From a checkpoint of a small mixture-of-experts model trained on Wikipedia.
Experts: 12 experts in each of 7 layers, 336 GELU neurons an expert, 1 pick a token, a softmax router.
Training: 285M tokens, 8701 steps.
Below are experts of layer 5 (counted from 0) of a mixture-of-experts language model. Rows are named router (the router's row for the expert), up (a neuron's input weights, with its number) and show model dimensions 96-191. Each number is 128 + 24 x the weight over its row's rms, rounded and kept within 0 to 255. Numbers have three digits each.
Before each expert's rows: "gets" lists some tokens that make up at least twice as much of what it gets as of all text. This comes from a sample of Wikipedia text that the model never trained on. Tokens count by the router's weight.

# expert 10
gets: ":", "id", "il", " /", " is", "O"
router:115180136113139170118059143122129093162115127126144125137123086147128105128140174129190139123159086131125119124109140134181172131088109141111085147164184164161122117147121162116136184106134127131189116133149124132118134111131075116103103126107143135097140150106146053103122101128112141112
up20:121145115100132156132112114134132102126144150183168123126134119138124130059139118113152133115135087151154149124151113108130134127129127120139073151123092151128108148146081173103143147155138157182158125110130162144150159167126154136166122132099134107118126119127113130109111148115069127109
up21:137124131147120104156109119138113143108141084163074130130152052115133112123133115101140121105123066120143151125128110090138122148102128135111103097122140112125122118162134118153184154146116105151131112166132073144111113162143116111162133132130139188179104131127114121151133136117110150102
up22:115157133100123127150122097116130071154143162097230139122145128157085137101106108117156144118118107110147118109121145150132142158107129151110094148161148126117153135149097144095099093106130150154121120094129158125108123110100129118124142122125083108139123131132134098099111123131128136137
up23:180132131158140157128117136130134149165170127064129141098102138130082090110124157139130150102147143154134139072120123139132147135115123082096137121075131153134139122158141142097116093132114117086128144154125124116109167104106132145111135107169120089170128115130110112097151137109094191127
up24:136123168134116135111103115141107137094104117107114154131157133176171122147112144135131149111123121156132147106116117142140160141139104135163109119109079164156080126122131039120148120152078153080143103136135115164103109155153126160152124140082163188143129177082098105113122124175115108154
up25:154130107158132141103117105161168159165085141127136106160148085115139117166174154143167182130142135122156116160167135136126163100134186186130172101131100080143097120117161127170113135112131158165104116099081142130141138126172125156162138134110141165125127122124136111122172073136080136191
up26:176089128125133122148108142119172147172140127115163122128199161119136095154125150114098132133123123073117150116092164126152136132104164093122130102186131143170095109162135130113103132152151099107152129129140117110139082097166145130155107162090118131073138119145138153121114135107132127142
up27:096171094103138163106156119084098127179132128143143165121162183134136170137096118116162080124127125150140134149116118123119088130125077122135120100136122177140096124126183160107150103105161145144121175113116133111124138108088149121124178136122139106140131132099126117104118098104102119142
up28:155104102091145126149073095133132145133091108135117136133085114104135111105153111128118082152154173104099099116117122117135096110136088135084108140140162121161137137122149158102127107121114118138144126150092112142165181119097133128155144123098142131108137185148076174091109127071107106117
up29:133116131163124125104124072129117113139114130110118157119140097161094118104087090100120166098118132122129127111105144149165097149112092095108133134127142120169132131122109112125114120127145121138136142184130119119117119154155106180090131107156149119115137172104133165145116165131112139116
up30:148184130100120127072087090081112109131140162097167120155094126134116161098124114093088087135148153132133111136136131146151116101118156139128145097128149096090135105099141113114175119113124160127121160151130119092114113165125130160140096119124156127173136187130169129100109124127075128109
up31:144128140136085100132107140127143128120073125122118119127140118122141175134153117159098164158158130109095093150129111154147137159089164149134123088174184139145158116129110154140130123114101162092118104129131153096128135126156126143102106122112147138126118121083137147126126109173108140122
up32:137120122105144164146125145142115130127133169162130121101111106098105151152151126143114159122160113116129125138129135111165141147171117115173138160150128143122102159133142148171124149140106109103126116171100123108104128148143121134086138144146136149187149124140119136061136120139149154105
up33:114083140117115130141135112116140117139125094130139132120142101144134121104104144111113078114111086062153130143135137092128135098150142187188089130158153142128167082092171144139142130161137184129147136105134103141093093098139117086075170116126128120107112112099133114096145153168144154109
up34:093118149109131139141110149124112144128142102131149135116136144125096158160156128076142163109108129074109147108139115146161137121148108136064118131142128130181143155111103129157112133134135121127182105132107123089107128119160101138156123097087157149129153104122099118139150148098152141117

# expert 8
gets: "i", "o", "e", "a", "u", "m"
router:145119111119121138164146133118166182130097107146114106133106136087102104123104090157211113141128164132124126076158108124104118180126159153158135115106100146116104141132157090134126058153103096123088132117164132145127122133118162133151124134134127131135144148157108096126128142124131147132
up4:133152127122136164129118126162130102154143114140105140153111145176131132131072148114138130129142130098125117128113128132175146124135101119127132102143149158117169094118120143161119088173127080117144129124108099128119121107113139118125099129150156122121113099130129134137129123138117136106
up5:193192120110130152099184143152143150135111104145123136151124090108157134120136154128105110148187143121120115133104140141127112156093132120146152144096119188151094187149076077122071148134089152118120106141088106104144120166090110151168115146121144160145159169172117119113163162123105108128
up6:156147117144138077166132120135125120157160150145143105179106121105123079090109138185132109116136142110186075130126155125155101139148123098125112102085076149163169146144146135189127109141134155128127153156127132131128135126163177139128158157113142101108162140128086143172130096121146112164
up7:162138113145163135130147112101124111101144155104112125122109107120101105095139114108154154122134103133114130162162127092116152143130132143160094162144134160144101128122104096106137123148163109126134077178088129124110117146168143191131135124127118116137133102137135163052172125164136122134
up8:161085135085135118135122137150160093103119143135134144108094130136112141130136167128124144155169115071136125086124155108151164122082139129131137152123120109089106097144133171157161101164112124127132160163132107121137124081128104128121108141134094153104144132162102138156108109092143126118
up9:154177113133135130124117137158150103119135124130098112143111151112120194133137143137164122179129132108136125095108138181147125113100163150115118161084140135099117140101091103126090153113156103087109132150112114123125116160040134121116115147132120166129127129134122138121094103142105164127
up10:127170099133147094090137156122111130134090126101087124094150167127153121128083142128147111114139109140185164122099127147117158205165120113118134079138139166137163121123127123125097143099100131127104111128161113090116159131140194071111108119125138117084137120150131117120082100136123114183
up11:101171139150115121143077090099143124123154155131135162151071137144126091093193160104091124132111147119132117115131091131066140179165168119099088147166119131140138139116133105142120112110142146147076096102145125121130175098120118161121118108142130155130147098154148099140154130062106105154
up12:092111087090143120150104082108158155085188109134127120124122128149135146137141123156111116113113094147122099093119125129136102116139109142104138107079125109128129155155129172132116105139067147107121107111076134163129142136114139135099123122126179169160093150145139092126143096145147171108
up13:139130128114148128129104112172129123145189138144141120099112121082117158137110151105169101147130157156140145097132106143116093147148119121106126103141128139150133127107096123121191165143160143126128143109140104102093135154126147167104103118172152094109163152174166111108140158194110129108
up14:133134122122123133087160123139150132095124124136104130116088086138101090076092156091066147147130113119152161147133141094131150123118156135123155126157155173118102127139123097103145134154152147132128193137104124100125132173103108080124110151173173169150139153125141137143137163128112125123
up15:130121077141163125107116110135081109138117129140157126144155165147139117148104137148155124137119146123127118115161104107103142109104115131137137143133118142150177160121122145123121118134067132145137111127087138089168136130151146101184183118157139144116172125120109164129110150117104149160
up16:146173157115143090141136126127136112093120120130184166105154208136140121140091130138162179127084111101134122099114125116123164129091115125107090121081110109084134121145102125103116093106108124118114147147176130088132112162117119137156117135097114179120114060115111132123094121128095178109
up17:155135136124134153132174131121092094094091071155166146138127162112161130101135144164151128100100123103129154141168115134105117121115177103160100140129155117123160133134135129126107120106094133132116182102111115121099149146143110115123156122111150137121159090143144127114088106155129152145
up18:173113165150113136115125137112116153134154168087169124120114159134125115125095134144130127124160109128099163104157109107131095112120117130104125104109130129133125167116173101138131142169168142122065145139143145128120126165130153123133146145140126124108128121163134086121114121109148144163

# expert 2
gets: "l", "h", "r", "th", " m", "ent"
router:159124160145125089132115116133092122125122156107141102175115118176148135147132159119152119137105111110116146146148095124168125132167133128110159111132122106129154116162143093147159132126102117150100118141143108135132139124124148103091163123120133120148127088078131152141102169106129135128
up20:094075133116110149130125124121161153096125103123148154146132094154157055110125140097159108124156101087129120160137116129145123151117137121164113068130131132138124156122154132160131151138125126123117107145142154139142135156119126107135108125130136113137148113101103133142130137139115117089
up21:144118087110137156135140117125146097142193137101167124146148138103132142138101109134133070138092108125165146155145154169131123154146128074135127151160161182176122104137137162103101120099076102121140111115140115129115158112093096150180135150151144114104083149121161112164132134103126137147
up22:096129124101141155141105088138111133106134173148153141138156143146155147164145132119152152157126114108064155125119078086106103157163122184113136120145167138124125148153117115135144167143165124116099167116124078132138184108126118118151152133123137138142121124123147147115101125126112158153
up23:142161111146142146161157108133112159185116146108136160165133099143197078128102105118120139126138118160127137088140100103136116153148175139114128110104141152102135151107179121114144184113082103135082160096102103115127166165098105097117121123105127137120178141074118132135159155129090118086
up24:147124100133125148116102179127118121138158133131108156127164154140154149127097111141123163141134126107129082098122111169123137093103128146118128130086108126103121143158116100121133137116124129098150109092122137115085142108090095188144182067132129093109110138152159140092143135161102157122
up25:131160117128177126168147116120107151096109117123113113129124110109133128126130110095144104140151132131154140134099138120093149081126107173112133115149112197130151116133140190131167177101150108161113094124092152151127124122117159149187169111172166117118111162093137110111142097136145136101
up26:121098129107101142111152141112112102137122114126177137083163137146112104128109112111175084148130135101105150139146123101108115150117111111114174111111073056125125122098140152131121121112135142080124125086150123125199126164129121086152126138143161140135119121121124122173124090137138108132
up27:195128144155151129120138139125111105170151154134165117094145178117132113145178157142121161098139141086112097102149116122155130097161138095144115125108153150170158137118132122130109116133133133071147131111168070144122160169172106116172109111186150089141154088140123092107136151118157170172
up28:177129157130156139139140082169137154120140135173143117162120131109108085166147156127111108139129120126159061134114139089143145124158128126143140119114123169130097141128138099132104177086064134113105121095110104108089139186134146137136142126147149143115144138072155140166145088120146172085
up29:108081104119163130158159123108156118127121094137154128109126097116115134128104109118136094114133119163165156120133096155134152170157113139082101151151114118082133072137104114139143069117123148104152086108120075090090109092144128131133137164153141111123151130104147112109156098146134121109
up30:143136120096087128150159117148139132162156104146115140161123126146151119126170102113142094116095117149110145111126199130132181103065122146133125130110130090123091087160155123104137132133091115137136127116079140070134135138132098103108101089137115125133154122121118121145130118094115143145
up31:143123175126118104095142134130129150138127131135110116128157118124138114117067170158117105156154157121181074143123117114118169134156142112124163123135142142130130145114184130116110142116135102093120163147111089107177153140179148142135107132132162169135149114158155101102139167107112153128
up32:201145160139121095156144107134115136138075167105092121138194158144167146093085104136147134113167128080148147177141130139132103138143146133134113102151105188138132132126109122144107148118078138124100135152113111125159157138143146149185143107157175098128186129147104119111108094172169127118
up33:095115143149137112140094074157129129154124087143112151151158102119117135100111149121171132150116142103141134134140124136116106132119175147139134112100119123154161135172136129143156124087138116157126125122124113151095128129162161137132152097120146147139162191132137120130110119100131125116
up34:126173137143147099166167150136134130164110131129118143139091131152103092100125126117123087139115148109133087159133115125090112134169116120139124128157124119134138123150144104136086154118107162112089135126141132111136139150108120168139090138180129123172103145126116158129175122074111140141

# expert 7
gets: " of", " a", "ed", "ing", "at", " at"
router:108122131122131112102104112120143099135087127114119126111140149111167156117090146104140134100099154097106119121125126132095130150112094151128133114140145144097145129123156164158125110166148176117084140121130121100169129106139108147177121125125133121127105111126139121131129125158127186114
up20:125115120143113132154103111087134100091141134153097105090101119115159123134084146130148138109135153091158163144140133118148103124127159126096151099129131145135110152066117072098150099153159141094109164138157085155114170137140102160161101130154167163129143177099125081143137124134138161147
up21:099119131124121127134132100103169051074132092121109136136177124140088170161134119128174142165114116105135128126091142126136147152136122107104107134146142103104153115119161136158141123079166112135154167118096139081120135129160159178154134110106117152131133128099129177129094171090121148108
up22:108135144109092110201113156100099126140077143121116104102123159147125159154139124118117130069124097162163140113115075158129134178124185133137116126161107135084147181119177129167136107103116134109112175155134128114168158126125128154138109124115131144110118139127094089139129169140076140114
up23:126088131066153103095119136158168098189152131097133125160093127098089123128116114124174124137175162115117113071143106116161118165159105156148095169130135126124165115137161147137123106137125130111159106136098147089107161118111180156180088158092081101129129112160151108123115143123125140117
up24:110109107145123125159137122123143122178134132149102155115166122131131122125161135113114109128124145117143137161156144142155153134089129102102127107142119104077157088085122100123114130092097117090087145180173116102174124168151103133100159145152107125126138126113144092114105147157135149120
up25:126110109126134158143150134142096095094189142132127112143194153140084153146107127136107110094164086117134130093143121140122098130103140153131124096142150110094095136104102123111104135165115149115136133132121097160144126156111126151121113132161156142118102179121085092127159161102113149096
up26:142139123120127115132119120120119134106128089156116168139124146128129192113136128118143113129116107143085160126090088108161128115115157145109091148112156125101141138142133155113155100164128101107106120133108154094129135135117184133128111162112155154155174139159153096121139147126149101133
up27:111121130121096116111097133170138103125103061115122131121150120102091123093130122123103106153125101080109138116150147128169151166101137105103092160109138104174153189119142111090115101122151120103146142185181112116129098117110147102120098106111100137128111140121120163111124136151161138130
up28:112125133129126133141104137125117125119154171135119129128132131121116131147131179128135141150090121137140113135163084082113129106158074172132147124151109121142113101126122133115128082095146111145106134108116123093125113136068105078106126124099117106135110126124128129089109124073139124104
up29:156118087112157153096129156146134105114129151090147152128161169113144122145184136118101119178089118151119114081161090120078150118150140118085098127105146159143098066128126160123142111132140133092135167157108145121116136113080091102132113142137133093169149151128154138130107124150110117145
up30:095145133145164091112154118155161064108104108121114079124091146108114094133120103107139158112134106100105177095133130094070109172134095130129092095129123155112158116131147152121155159103134148146128152168127131113136156124109143131131114117155143148095088159132109109106124177127147140125
up31:137106096114138089100126122104158103158114135117142127173105102141118158110139098113169122157141145134129106135136099133150116163128095151122113100158129093126099078120131118157105163108123114141068094133152148141106138087104130141113131103112128133149119129105115074114144147071143173157
up32:121109140125158126110114125122083101145121090117158120131150146145109151129099114121107101104110126091163114126123119126113119128120131125086144155129104138126119120140081121131134164105108159124100111103128102130158152114123183141149112143161154106123152095156166158120104083135165062136
up33:129099165120081131129114144171122159127108141138146100116113118129072133137145113137154072086091114095087100128112204105178088186143137117148168130145093131133137106136067106106095153115093140124131103174107133163118151119130131143115151111111116132135167118177096132172113144121146132119
up34:130121144190130131146101120102101151164156134147112129116169145076139115139124140159090096134113135122150100164169134126126155138137136102155116122101160150134121121113122113123123138094110163100116086058165117099161161118115146113115139127113154131138127125113139125104178142134172142101